Experts of a small language model: vocabulary 16384.
Below are experts of layer 9 (counted from 0) of a mixture-of-experts language model. Rows are named router (the router's row for the expert), down (a neuron's output weights, with its number) and show model dimensions 128-255. Each number is 200 + 30 x the weight over its row's rms, rounded and kept within 0 to 999.
After each expert's rows: "comes before" lists some tokens at least twice as common just after its tokens as in all text. This comes from a sample of Wikipedia text that the model never trained on. Tokens count by the router's weight.

# expert 12
router,183,190,232,199,212,197,197,145,191,185,172,210,161,163,196,212,206,195,241,188,204,200,202,227,137,199,224,222,231,213,183,212,267,226,220,152,199,129,232,217,200,144,243,225,242,229,194,172,187,185,173,190,188,210,197,136,210,202,187,255,175,198,205,238,205,176,198,201,189,194,228,206,176,160,247,232,242,160,147,132,184,256,155,186,184,271,182,189,206,178,231,191,237,168,230,232,213,225,234,217,160,185,195,168,218,215,186,147,233,174,178,204,223,255,209,183,167,197,178,202,187,235,199,216,203,223,172,145
down0,211,192,194,199,221,236,216,193,164,212,277,233,193,229,196,200,199,158,188,230,213,226,161,182,210,208,213,215,208,186,179,190,180,180,212,223,137,150,217,209,191,163,179,143,203,193,174,252,182,231,144,208,216,181,176,157,199,189,194,197,196,145,157,133,184,233,211,179,228,210,228,202,236,247,177,164,212,234,170,177,163,227,205,192,165,189,189,207,150,228,255,165,235,137,153,207,264,209,189,177,192,210,198,230,204,219,241,188,166,177,205,232,175,185,249,177,210,205,167,189,201,165,241,231,201,166,221,216
down1,146,177,149,188,229,204,184,215,190,215,169,188,224,126,217,197,185,173,246,270,186,218,201,217,198,150,198,210,216,230,190,203,156,197,181,201,220,232,170,169,219,183,247,190,161,203,179,180,218,222,171,192,220,256,229,153,203,204,184,235,190,213,211,155,195,200,187,156,202,146,191,207,179,231,220,199,192,205,202,236,187,180,268,246,207,248,201,188,225,189,220,205,151,192,160,178,206,257,160,195,185,166,139,201,187,216,170,198,102,230,187,183,199,202,184,184,200,196,173,179,162,196,233,260,206,116,179,204
down2,188,176,192,152,227,217,166,243,280,155,182,157,209,198,202,159,170,209,185,163,196,188,197,163,222,204,192,228,190,168,215,206,160,197,209,184,213,194,165,203,210,200,234,180,229,143,186,232,202,210,187,188,207,255,208,224,271,247,213,210,217,204,240,235,235,215,242,143,160,229,201,207,187,191,206,134,192,221,177,229,244,201,278,186,144,261,176,168,214,211,204,235,188,156,121,166,138,176,182,190,135,245,193,221,194,227,153,197,247,228,171,229,232,252,220,163,169,154,202,179,218,204,257,192,200,246,189,152
comes before: " the", " The", "5", "4", "7", "6"

# expert 13
router,171,229,251,125,212,209,207,246,183,176,221,189,242,216,165,188,233,173,200,197,218,199,216,261,237,263,222,194,142,167,250,177,193,175,235,171,198,215,229,175,200,248,157,184,168,118,144,207,227,204,194,223,200,189,189,181,186,171,145,210,217,185,192,253,192,220,218,194,212,190,214,149,201,179,235,200,170,229,179,201,185,238,256,239,168,156,205,253,232,207,241,208,218,233,194,168,254,241,231,233,203,205,148,245,195,256,218,199,191,159,180,247,205,182,156,149,200,192,185,167,164,200,240,181,178,210,170,224
down0,175,201,209,193,182,215,184,245,167,213,171,188,160,156,196,237,216,222,163,199,164,208,175,174,201,204,222,218,245,191,159,184,207,178,179,210,223,218,112,238,232,207,226,225,203,240,203,163,200,249,186,221,218,192,209,167,243,191,208,224,150,178,204,224,195,159,153,174,198,222,223,221,171,139,159,129,179,186,157,216,208,177,258,229,224,237,260,192,269,183,225,176,217,178,221,220,209,160,207,205,237,193,215,201,230,240,207,217,225,217,238,212,252,146,209,219,154,146,279,210,185,229,198,174,223,217,249,150
down1,251,218,160,223,229,219,197,143,243,226,200,159,207,201,163,222,170,205,235,198,223,188,193,206,220,204,214,207,184,174,190,193,210,208,160,224,189,140,214,184,200,206,215,183,179,255,211,212,148,212,228,203,251,260,221,118,205,189,202,172,247,218,186,200,270,198,166,205,271,214,196,242,209,185,181,198,238,202,166,173,213,205,261,222,180,223,223,182,152,223,151,156,188,207,137,210,195,176,232,180,207,191,194,151,196,196,190,215,222,232,210,179,231,193,246,184,205,253,229,181,202,239,219,210,216,177,264,181
down2,222,198,146,172,181,190,190,195,199,183,194,211,258,201,269,171,176,139,181,258,182,180,225,235,182,220,204,218,211,151,184,167,220,221,171,256,244,206,177,164,175,193,225,264,276,206,222,230,180,208,243,184,227,213,203,189,203,211,180,212,255,194,195,194,163,170,182,224,209,186,198,184,217,158,225,173,187,180,246,157,226,195,185,228,168,212,185,247,161,215,201,239,148,230,190,183,223,183,181,203,225,219,165,153,195,221,251,178,201,214,228,200,173,229,249,177,143,214,229,197,216,230,180,230,245,184,177,159
comes before: ",", " in", ".", " to", " for", " and"

# expert 7
router,196,215,203,211,220,200,250,187,175,176,153,228,206,245,179,204,177,202,179,181,242,185,194,166,201,219,211,178,210,174,228,151,223,222,156,121,129,209,172,190,246,195,193,180,147,205,194,200,209,217,106,226,247,169,263,197,230,214,195,241,183,201,217,196,167,195,183,178,185,185,272,251,201,159,152,179,170,158,219,253,222,240,220,195,219,235,175,204,214,163,199,192,225,255,206,220,180,225,216,191,219,200,205,212,219,214,268,183,223,254,242,155,215,238,207,175,227,164,183,205,273,222,200,223,248,161,170,196
down0,185,147,190,204,195,141,253,240,219,211,227,295,151,186,201,200,156,199,199,194,192,160,200,219,207,159,228,223,229,197,182,227,199,197,221,224,213,181,197,232,209,261,191,184,151,178,196,179,164,161,212,205,224,171,182,206,203,185,169,214,179,225,221,212,187,160,177,206,190,192,167,185,160,138,159,193,222,221,222,161,245,185,172,228,192,199,189,181,196,196,217,183,225,192,243,217,220,220,245,204,203,211,218,208,245,148,234,205,210,214,222,211,277,180,199,198,166,196,235,168,242,133,177,222,212,189,217,260
down1,199,248,178,196,198,174,216,253,210,251,181,251,162,170,169,190,205,232,182,205,212,187,173,165,157,208,174,240,227,159,169,179,186,144,234,210,210,188,180,174,217,213,220,148,194,169,171,138,181,234,219,223,216,215,213,218,163,168,232,160,176,232,237,241,187,204,164,230,202,173,120,256,143,193,200,177,220,201,193,206,158,184,199,235,232,225,189,189,207,162,169,246,176,178,169,176,198,221,196,170,195,269,209,221,226,188,220,223,211,242,149,279,224,236,232,207,201,211,219,206,220,190,186,162,189,236,159,259
down2,215,184,233,203,206,185,163,217,150,235,205,229,157,221,195,223,149,183,210,178,233,199,186,207,220,180,250,241,224,197,180,196,195,163,237,189,195,171,209,157,180,167,228,186,213,163,180,158,214,209,224,204,200,177,233,249,226,205,249,222,205,213,204,171,178,173,202,234,276,192,201,222,247,171,224,209,176,224,203,206,239,207,212,176,175,261,220,208,223,238,207,283,233,196,189,202,247,194,185,251,157,220,151,156,225,220,228,228,204,181,177,143,220,171,161,193,185,233,294,183,190,222,154,200,202,168,178,180
comes before: " |", "s", ";", ")", " to", "N"

# expert 4
router,197,177,181,227,183,196,164,199,179,249,249,184,179,204,144,231,179,226,214,251,223,187,235,220,184,203,266,203,203,188,256,193,213,170,146,243,209,148,172,184,162,196,155,201,188,237,196,206,147,210,197,243,200,211,151,265,278,166,227,202,216,165,242,163,173,193,211,206,253,205,219,168,182,228,171,204,158,187,182,210,171,236,198,209,234,190,195,257,222,196,182,221,204,235,256,192,253,237,197,191,217,152,267,152,191,225,200,213,205,158,224,208,186,172,160,153,202,164,249,238,228,201,186,207,163,198,239,215
down0,162,169,232,202,207,209,237,188,226,177,230,286,158,208,194,172,207,192,211,197,194,268,177,191,179,211,189,179,247,231,212,190,242,215,188,212,168,227,219,209,235,237,223,201,160,198,214,196,167,169,183,185,165,212,230,196,210,204,191,201,188,219,192,253,226,183,169,208,166,241,185,195,201,201,198,191,158,207,174,169,190,146,169,188,216,220,206,166,187,193,273,206,216,219,164,205,235,235,188,213,205,177,255,214,162,172,238,215,149,203,178,204,208,185,262,210,151,254,194,142,206,248,182,180,198,191,194,206
down1,190,256,204,232,209,195,234,213,158,235,162,227,163,179,184,161,210,163,178,227,232,191,199,173,197,206,179,208,189,188,227,219,241,209,161,202,168,129,163,214,240,205,189,251,249,163,183,175,222,208,175,162,237,226,192,183,192,194,178,193,207,229,187,236,220,232,154,205,267,243,226,97,186,221,231,222,259,257,161,214,169,229,205,189,180,146,204,236,262,235,201,158,196,210,134,216,195,258,197,206,175,177,218,203,242,186,140,188,235,156,214,139,213,179,223,190,150,200,185,202,193,192,187,183,141,188,245,155
down2,161,165,213,217,220,217,224,254,238,169,186,215,189,179,225,186,216,167,193,207,183,202,230,167,217,205,153,182,202,214,185,227,273,239,169,211,227,168,213,182,216,228,145,200,193,222,185,195,224,262,209,213,176,182,192,172,227,187,158,173,228,237,215,186,206,182,201,208,184,204,204,228,198,205,185,212,185,248,201,254,193,173,207,233,250,222,215,196,205,227,193,129,166,187,181,190,157,191,242,166,203,248,209,172,164,226,211,225,191,210,175,193,173,206,184,239,191,203,170,190,224,204,212,180,202,198,90,163
comes before: ",", " (", ":", "s", ";", " ="

# expert 5
router,204,221,204,214,225,168,188,168,164,142,233,187,257,228,170,200,199,155,190,173,219,195,223,225,111,187,222,216,155,245,203,191,179,148,205,168,174,154,159,176,167,233,210,164,252,130,206,232,199,203,134,194,217,196,186,249,219,176,146,194,205,178,217,171,127,234,247,239,227,196,187,211,181,211,189,194,162,242,178,232,216,160,205,264,150,202,213,259,165,209,191,250,172,198,198,189,228,265,223,211,155,198,204,231,182,158,213,155,163,184,191,175,177,205,181,183,199,153,211,149,189,166,212,169,175,233,211,215
down0,185,210,185,169,196,192,204,216,234,202,221,215,187,187,216,177,189,183,202,221,193,164,181,174,219,191,151,214,216,237,198,195,201,231,214,154,157,193,170,145,209,245,129,238,263,189,239,171,185,197,165,153,201,206,246,234,237,158,195,205,191,158,194,197,254,201,206,234,232,209,227,129,218,189,217,199,169,177,192,196,198,180,185,277,215,196,174,127,170,171,191,213,152,201,128,185,235,194,259,195,159,152,207,199,215,181,165,194,214,219,184,211,177,204,176,229,217,158,200,124,248,177,197,210,201,235,180,167
down1,179,224,205,207,180,249,228,264,188,195,217,266,234,165,161,223,242,187,183,216,176,222,205,177,241,196,194,271,184,249,255,161,245,154,203,223,196,227,191,125,218,180,210,226,210,216,196,167,178,209,185,194,211,189,214,194,202,200,261,238,124,177,220,186,169,168,141,181,185,221,208,175,156,153,209,170,217,230,176,238,248,190,204,176,278,210,198,202,197,183,240,161,200,160,233,211,219,166,190,154,190,188,221,202,193,211,228,212,197,142,250,171,230,238,187,193,169,187,249,206,237,165,190,287,159,202,226,223
down2,182,151,216,218,173,227,176,183,191,207,163,182,264,231,182,193,202,195,206,200,168,187,238,233,194,193,218,219,189,228,201,230,212,232,200,189,198,241,190,173,168,179,200,194,183,219,226,200,244,196,218,267,256,193,211,215,180,227,185,186,184,154,212,202,192,176,191,225,164,224,232,263,159,299,208,202,209,181,200,182,144,141,237,253,187,170,142,214,219,209,158,223,172,235,179,222,225,182,180,221,178,201,218,226,212,233,171,182,208,207,192,216,211,185,244,217,186,221,176,209,224,222,195,143,227,145,207,237
comes before: " of", ",", ".", " and", " in", " for"

# expert 9
router,208,201,169,202,228,223,205,157,231,174,179,203,180,168,218,212,159,227,189,230,145,254,219,232,241,194,191,153,281,265,167,174,179,289,128,272,136,182,186,188,224,204,186,246,215,201,151,199,171,266,198,172,186,207,171,208,182,194,237,217,215,216,214,268,175,231,171,199,172,209,191,162,248,209,186,214,224,172,184,186,220,158,180,181,222,230,239,186,207,209,240,214,235,142,187,254,197,170,160,178,206,214,167,211,176,229,192,196,188,197,216,182,202,200,188,189,206,243,220,210,169,252,131,212,254,187,245,230
down0,193,214,181,164,219,163,203,234,230,214,197,209,186,215,241,170,190,150,192,217,167,214,221,172,183,215,187,222,200,248,208,156,230,183,220,200,163,228,196,208,178,183,264,189,155,178,220,224,159,167,212,191,168,175,246,226,169,189,218,195,200,150,195,169,215,193,164,164,189,191,208,160,228,240,161,175,170,224,181,189,217,157,165,210,213,204,187,221,185,212,219,157,192,256,212,195,210,212,242,182,210,205,196,175,179,165,128,208,213,196,210,226,230,160,228,154,191,208,201,211,242,197,180,176,139,198,212,206
down1,212,152,181,211,196,200,189,158,196,192,208,214,222,199,209,194,212,192,254,215,206,186,213,197,207,178,183,187,227,157,243,215,204,176,262,247,201,186,153,234,216,193,192,171,221,170,170,221,219,187,170,201,205,212,172,179,235,285,254,233,197,218,262,182,212,224,201,163,212,251,186,157,182,158,205,243,239,174,201,180,202,188,206,266,170,164,186,169,190,191,253,214,149,222,214,176,148,186,141,211,198,189,251,232,251,222,249,223,187,181,207,220,251,141,210,185,217,248,131,224,225,200,226,223,220,198,188,197
down2,217,223,214,173,218,149,206,185,207,165,238,174,161,235,200,285,196,204,221,103,194,150,180,192,201,257,188,185,169,198,185,193,226,255,220,191,217,221,224,216,163,168,187,210,185,219,190,183,195,205,197,255,187,198,169,173,165,210,190,198,142,173,225,173,173,206,221,234,184,226,188,212,225,244,218,187,200,252,175,248,169,206,227,220,141,162,194,147,218,266,176,213,191,193,158,242,223,235,269,234,150,223,218,177,185,195,228,214,171,247,209,214,193,213,223,218,176,220,230,218,209,185,228,153,203,207,170,251
comes before: "9", "1", "8", "7", "4", "2"

# expert 1
router,183,199,147,241,174,255,193,246,189,194,198,210,178,199,267,192,174,231,227,210,230,139,225,175,240,209,229,252,231,169,174,215,170,254,235,229,250,132,225,232,143,191,189,187,168,213,229,194,209,194,205,182,174,179,239,220,171,189,187,211,235,191,210,181,222,167,162,181,237,234,177,192,266,216,220,180,221,177,211,208,183,144,250,196,166,187,208,190,212,160,175,218,160,185,144,209,168,121,251,155,151,242,234,162,107,170,207,219,209,215,209,199,211,153,222,244,239,240,232,199,235,149,200,205,193,161,240,186
down0,214,219,248,175,147,220,226,220,224,175,203,171,137,209,203,234,249,210,250,217,241,201,195,273,203,164,188,132,157,198,190,211,187,213,206,196,142,188,184,262,203,225,154,161,267,171,152,181,202,208,222,230,210,198,214,208,187,220,203,244,180,205,198,211,203,220,243,175,157,172,146,214,202,199,274,196,206,255,217,137,207,212,191,185,186,185,188,182,175,230,178,175,220,215,222,267,188,207,225,227,197,257,152,203,219,189,197,161,267,176,188,210,191,149,211,198,162,214,214,183,209,225,231,275,272,128,170,253
down1,201,188,177,227,208,249,208,272,208,215,186,177,151,179,164,173,138,217,260,196,159,189,189,183,208,151,191,182,184,205,214,210,211,175,259,156,156,202,143,204,190,200,155,211,239,220,247,212,224,210,184,210,219,209,174,183,175,191,196,211,188,208,187,198,187,197,196,131,193,268,134,170,211,205,237,173,268,182,187,191,262,177,201,185,207,205,190,245,201,228,182,191,225,233,235,177,156,218,226,193,180,166,179,181,228,193,162,198,173,118,187,188,237,225,184,214,185,209,212,180,203,200,232,187,172,232,211,211
down2,245,219,210,177,205,239,155,203,212,220,201,240,194,203,184,169,213,211,211,181,159,228,198,195,199,186,176,231,206,211,319,165,156,205,243,215,178,186,196,200,209,265,227,228,210,210,227,262,153,185,238,230,165,203,262,169,203,172,187,174,157,223,208,186,192,243,225,235,195,177,166,173,192,200,202,202,174,202,217,229,200,199,218,160,180,245,183,213,203,163,174,163,201,198,145,210,162,200,193,253,213,210,174,179,204,180,241,232,220,222,239,253,233,207,156,197,197,167,239,195,178,167,208,180,199,171,193,184
comes before: "1", "2", "0", "==", "The", "9"

# expert 11
router,204,256,252,180,180,168,179,194,167,207,200,188,187,171,194,218,225,205,209,199,231,179,175,132,170,212,174,197,203,208,206,208,151,157,133,250,156,256,217,239,172,214,181,207,209,223,155,191,124,233,231,221,169,177,282,235,140,166,252,195,170,178,159,228,221,193,215,210,206,227,187,184,175,187,246,204,217,191,224,219,185,243,233,197,165,182,242,256,209,200,195,191,203,215,201,201,148,215,237,183,152,161,170,191,223,210,177,240,199,215,176,214,172,207,216,168,234,201,187,175,197,135,210,218,233,222,192,176
down0,180,159,217,206,161,238,243,236,190,231,192,189,211,157,120,190,220,251,267,202,203,180,197,208,223,240,229,181,210,140,196,225,169,217,275,202,161,193,222,193,163,197,189,225,235,226,141,168,174,175,193,180,229,201,149,180,200,222,209,205,211,227,113,194,212,160,194,175,220,145,176,241,203,140,227,212,200,230,114,143,165,210,169,189,237,167,196,217,224,272,209,185,213,188,136,157,132,215,183,213,180,181,192,219,205,127,174,202,219,163,205,158,174,244,222,211,194,179,216,190,194,196,227,196,222,184,219,216
down1,244,182,186,188,193,209,168,228,206,193,226,181,180,190,174,172,235,225,209,154,182,156,195,202,146,184,178,190,162,197,225,193,286,212,246,246,184,251,199,183,207,193,235,212,161,201,211,208,223,200,218,257,246,209,245,171,212,229,193,168,190,202,174,198,207,283,191,173,182,181,174,142,253,181,183,229,230,194,175,197,221,198,225,191,194,228,158,230,181,165,178,216,217,218,220,166,162,170,219,179,170,201,217,223,208,172,206,214,234,224,222,192,144,253,193,207,222,146,175,255,157,200,171,206,191,199,216,208
down2,235,215,220,212,161,193,215,206,220,215,201,214,226,200,208,147,157,184,184,281,225,235,199,170,193,143,227,171,134,194,246,248,236,206,243,191,198,208,179,190,173,174,218,197,176,181,214,181,196,200,165,205,187,217,253,189,139,181,175,219,153,230,183,205,198,211,202,156,184,231,235,210,180,183,176,244,229,188,137,217,177,178,170,173,141,197,202,180,243,222,182,220,218,229,240,201,190,177,217,197,207,230,145,239,187,191,209,220,134,128,235,166,225,252,230,217,245,178,220,188,210,161,231,195,165,165,214,187
comes before: "|", " |", "–", ";", "ation", "o"

# expert 2
router,215,210,242,206,244,196,241,170,211,238,193,225,197,122,224,175,207,195,108,175,250,231,186,159,216,155,200,236,187,182,237,163,267,156,176,187,171,219,184,148,166,134,210,182,242,174,190,188,170,177,239,210,218,163,149,188,216,181,246,214,196,162,176,135,162,227,191,204,166,137,205,203,196,193,163,226,260,270,244,176,248,226,224,153,229,217,215,178,186,143,210,156,178,164,205,132,239,230,147,233,245,228,200,190,188,214,195,211,206,215,204,259,170,204,218,128,149,249,171,204,189,164,273,250,195,178,197,187
down0,171,219,161,197,249,206,252,176,157,205,197,218,242,237,219,266,201,195,211,163,213,191,227,184,166,211,242,197,227,137,151,232,203,226,189,155,179,176,197,182,186,223,222,167,199,202,169,256,181,242,167,190,203,206,207,225,227,218,192,190,189,174,202,216,217,182,189,231,240,184,213,228,190,220,164,173,221,235,196,171,195,207,147,169,200,164,192,269,175,194,191,142,130,276,211,236,151,255,226,186,183,201,171,240,182,120,212,205,169,203,234,220,224,196,211,188,236,210,164,203,217,207,215,205,216,193,227,171
down1,197,166,193,235,235,239,246,193,276,222,172,207,193,175,213,241,203,185,204,202,208,163,228,236,180,205,161,166,185,190,187,249,198,252,213,220,168,181,221,205,190,197,204,185,196,204,230,221,240,198,237,217,168,188,160,183,208,202,201,222,209,191,181,208,221,199,144,154,190,198,227,226,228,224,172,170,211,187,199,235,221,162,238,200,155,149,243,193,214,222,147,179,208,172,192,172,142,193,184,202,237,198,187,209,243,169,197,200,239,224,142,261,238,260,262,221,192,210,168,233,220,197,183,209,200,206,133,206
down2,202,187,184,225,173,242,179,206,213,177,124,196,215,205,202,189,189,197,236,228,266,221,123,175,213,199,182,179,215,219,227,187,178,215,210,217,211,200,192,139,177,211,149,196,192,203,133,163,223,222,196,175,202,161,143,239,179,200,213,144,187,177,259,240,230,197,189,222,151,185,124,184,218,128,166,165,222,230,251,199,206,210,213,141,202,195,209,178,164,210,225,158,200,208,123,204,176,187,194,212,194,234,181,229,202,177,176,149,196,200,225,210,231,245,210,208,179,222,168,178,205,210,223,149,201,212,221,167
comes before: " ", "\n", " The", " —;", " In", " He"

# expert 14
router,231,201,113,185,217,181,169,251,255,180,165,175,217,225,224,160,179,163,226,201,198,210,217,222,192,183,128,99,185,172,191,182,188,181,232,240,222,239,200,185,234,251,155,191,161,209,135,188,274,156,212,227,205,220,196,115,183,225,150,202,197,205,212,224,218,215,180,222,174,180,187,200,202,221,196,204,179,218,173,205,165,225,211,228,159,178,189,214,202,255,166,231,203,211,220,162,143,167,163,202,209,191,198,158,207,198,171,177,204,189,175,174,193,236,189,219,231,190,179,264,218,177,220,243,203,249,214,217
down0,208,128,152,219,239,237,194,211,197,194,192,237,165,210,215,247,242,182,223,194,200,237,183,208,228,198,203,222,203,148,212,214,206,238,211,199,122,228,226,178,201,205,210,206,250,192,193,170,223,127,166,91,178,162,180,194,228,200,173,193,163,234,198,256,194,192,200,164,181,182,183,198,177,194,217,198,202,152,216,215,186,203,197,170,213,211,213,232,195,218,186,127,249,180,285,214,193,174,226,232,187,212,195,165,222,207,229,201,194,148,199,234,256,217,200,176,253,176,228,172,219,191,205,270,181,246,152,218
down1,235,265,242,182,270,229,233,248,240,186,210,245,206,241,202,192,157,199,207,134,248,248,179,198,200,211,164,195,194,187,143,165,188,192,175,200,166,171,233,181,213,195,189,204,171,251,211,234,180,164,181,211,177,180,202,240,150,254,201,179,214,176,243,176,206,224,185,176,232,245,210,200,152,187,223,210,216,226,226,235,179,215,185,190,215,201,169,221,160,223,177,251,168,228,196,166,207,233,199,213,174,182,200,220,195,178,177,204,208,214,194,225,181,211,243,224,183,263,202,177,185,212,180,156,258,199,200,216
down2,193,160,231,221,230,145,253,205,197,209,171,152,202,240,201,145,212,169,238,177,176,202,177,153,176,223,215,215,176,181,217,168,146,209,204,199,233,202,188,195,189,207,208,164,190,167,266,189,202,236,225,260,209,165,208,231,236,154,174,184,238,201,144,197,203,157,171,139,233,176,201,245,191,213,104,178,229,241,207,154,213,244,163,194,215,132,171,214,257,175,215,196,191,231,231,219,186,104,245,255,216,198,214,195,220,163,236,173,229,237,158,166,227,193,159,236,244,213,199,222,208,218,151,203,182,196,193,199
comes before: "-", "|", "=", "°", "′", "/"

# expert 10
router,147,205,156,160,190,169,216,144,226,243,203,199,236,237,261,210,264,184,206,181,190,200,226,215,228,221,248,179,190,225,184,175,215,210,255,179,208,236,195,148,233,236,204,218,185,168,276,156,221,268,202,188,213,228,209,253,196,176,193,163,174,222,142,210,214,183,186,207,203,143,247,216,192,153,154,230,219,187,176,187,218,203,99,247,188,199,187,210,186,205,168,179,184,185,172,181,188,220,213,196,184,178,223,263,236,180,208,188,254,185,186,256,201,246,173,253,216,201,161,204,211,182,229,193,184,235,161,211
down0,209,207,237,214,211,147,193,180,194,170,168,198,213,190,218,191,166,171,191,184,211,159,175,211,181,229,185,238,163,201,224,178,153,250,174,244,229,178,247,211,289,167,152,252,224,196,234,139,249,216,157,239,214,201,190,251,168,200,171,181,197,217,200,175,139,232,235,178,172,186,248,165,221,161,199,240,202,181,159,250,190,232,166,242,200,169,216,200,175,181,154,221,186,107,171,226,172,180,196,197,208,132,172,181,224,230,211,193,224,196,224,180,239,203,214,209,183,187,168,181,160,217,206,268,202,246,222,201
down1,247,197,193,209,239,201,211,169,125,178,189,199,161,160,181,152,160,213,197,254,216,208,193,184,182,155,256,245,202,252,191,233,168,221,218,213,176,200,231,220,199,216,221,202,250,169,195,204,212,170,178,188,180,145,235,207,164,276,197,238,196,172,203,184,169,190,123,179,217,180,136,212,229,231,221,219,215,251,173,201,223,206,231,174,201,187,120,242,169,200,190,212,174,217,189,169,170,163,217,184,191,155,178,205,180,160,205,215,183,193,198,186,175,298,219,191,195,169,160,152,258,212,189,204,240,182,149,180
down2,178,204,180,207,188,171,149,268,229,215,193,206,193,210,178,174,234,256,192,163,191,173,229,230,151,238,201,180,218,193,241,182,187,176,206,251,232,176,187,254,220,242,190,207,191,222,177,241,176,185,166,145,223,151,197,219,235,274,242,226,228,177,222,200,187,174,206,174,243,224,157,226,204,209,208,179,160,205,140,255,190,215,191,235,206,228,157,189,181,199,210,172,262,251,243,215,201,213,187,210,205,218,189,161,250,186,182,229,206,204,199,171,211,198,223,204,167,223,209,193,228,192,234,179,227,205,211,200
comes before: "0", " |", "1", "3", "5", "4"

# expert 0
router,229,159,215,221,187,139,178,184,223,245,231,199,204,295,132,193,220,225,228,186,192,207,199,222,226,221,218,221,236,213,162,200,217,182,222,223,266,163,194,224,222,194,216,206,177,233,189,136,209,222,187,197,169,182,172,195,213,196,246,184,163,162,101,210,173,188,257,189,212,168,197,233,179,205,208,179,221,205,204,170,225,225,162,213,236,213,177,169,204,230,289,212,227,211,176,219,141,211,204,213,221,148,227,234,197,173,168,189,183,193,221,173,219,173,202,231,144,181,194,178,249,203,207,149,221,226,200,189
down0,201,192,203,213,148,186,146,231,240,182,173,173,195,184,224,182,234,226,169,212,181,181,173,204,226,169,201,212,215,151,180,169,244,182,178,238,198,203,218,144,188,185,240,263,196,171,227,215,218,209,197,218,210,179,211,212,152,188,229,212,193,210,177,196,191,197,182,261,134,203,209,204,197,175,213,254,190,186,155,217,208,253,189,196,158,206,205,225,251,200,182,195,168,215,231,255,182,234,222,160,179,162,200,174,266,210,227,185,164,217,227,168,193,193,184,239,208,216,188,205,239,243,197,231,205,153,194,179
down1,196,203,153,205,157,187,225,201,160,197,223,189,228,160,153,195,176,211,198,161,188,157,250,181,151,215,215,183,246,181,210,209,172,213,156,257,170,201,165,210,186,224,198,144,186,178,208,216,168,193,173,223,165,168,178,220,166,227,222,140,228,167,235,213,200,194,227,202,247,198,215,222,206,160,214,190,196,191,184,236,186,216,175,202,227,192,187,214,133,247,196,155,219,183,118,214,195,244,185,227,206,184,200,226,214,209,196,222,153,227,185,197,182,199,195,143,221,220,212,245,167,167,206,213,195,258,187,199
down2,180,253,193,192,200,211,229,196,221,191,159,221,240,212,152,147,223,186,205,222,198,154,199,200,206,191,157,198,194,176,162,172,136,243,135,222,230,184,190,191,217,175,208,207,253,220,208,217,190,221,185,211,208,228,234,194,180,160,211,206,254,219,200,184,202,211,194,217,186,238,182,183,163,176,252,177,169,167,181,165,194,192,253,177,194,245,209,196,223,190,202,154,222,295,192,204,186,231,239,162,178,161,187,206,224,219,182,195,195,176,216,157,239,181,206,269,202,202,197,179,154,253,195,219,220,173,189,216
comes before: "\n", " a", " he", " an", " well", " He"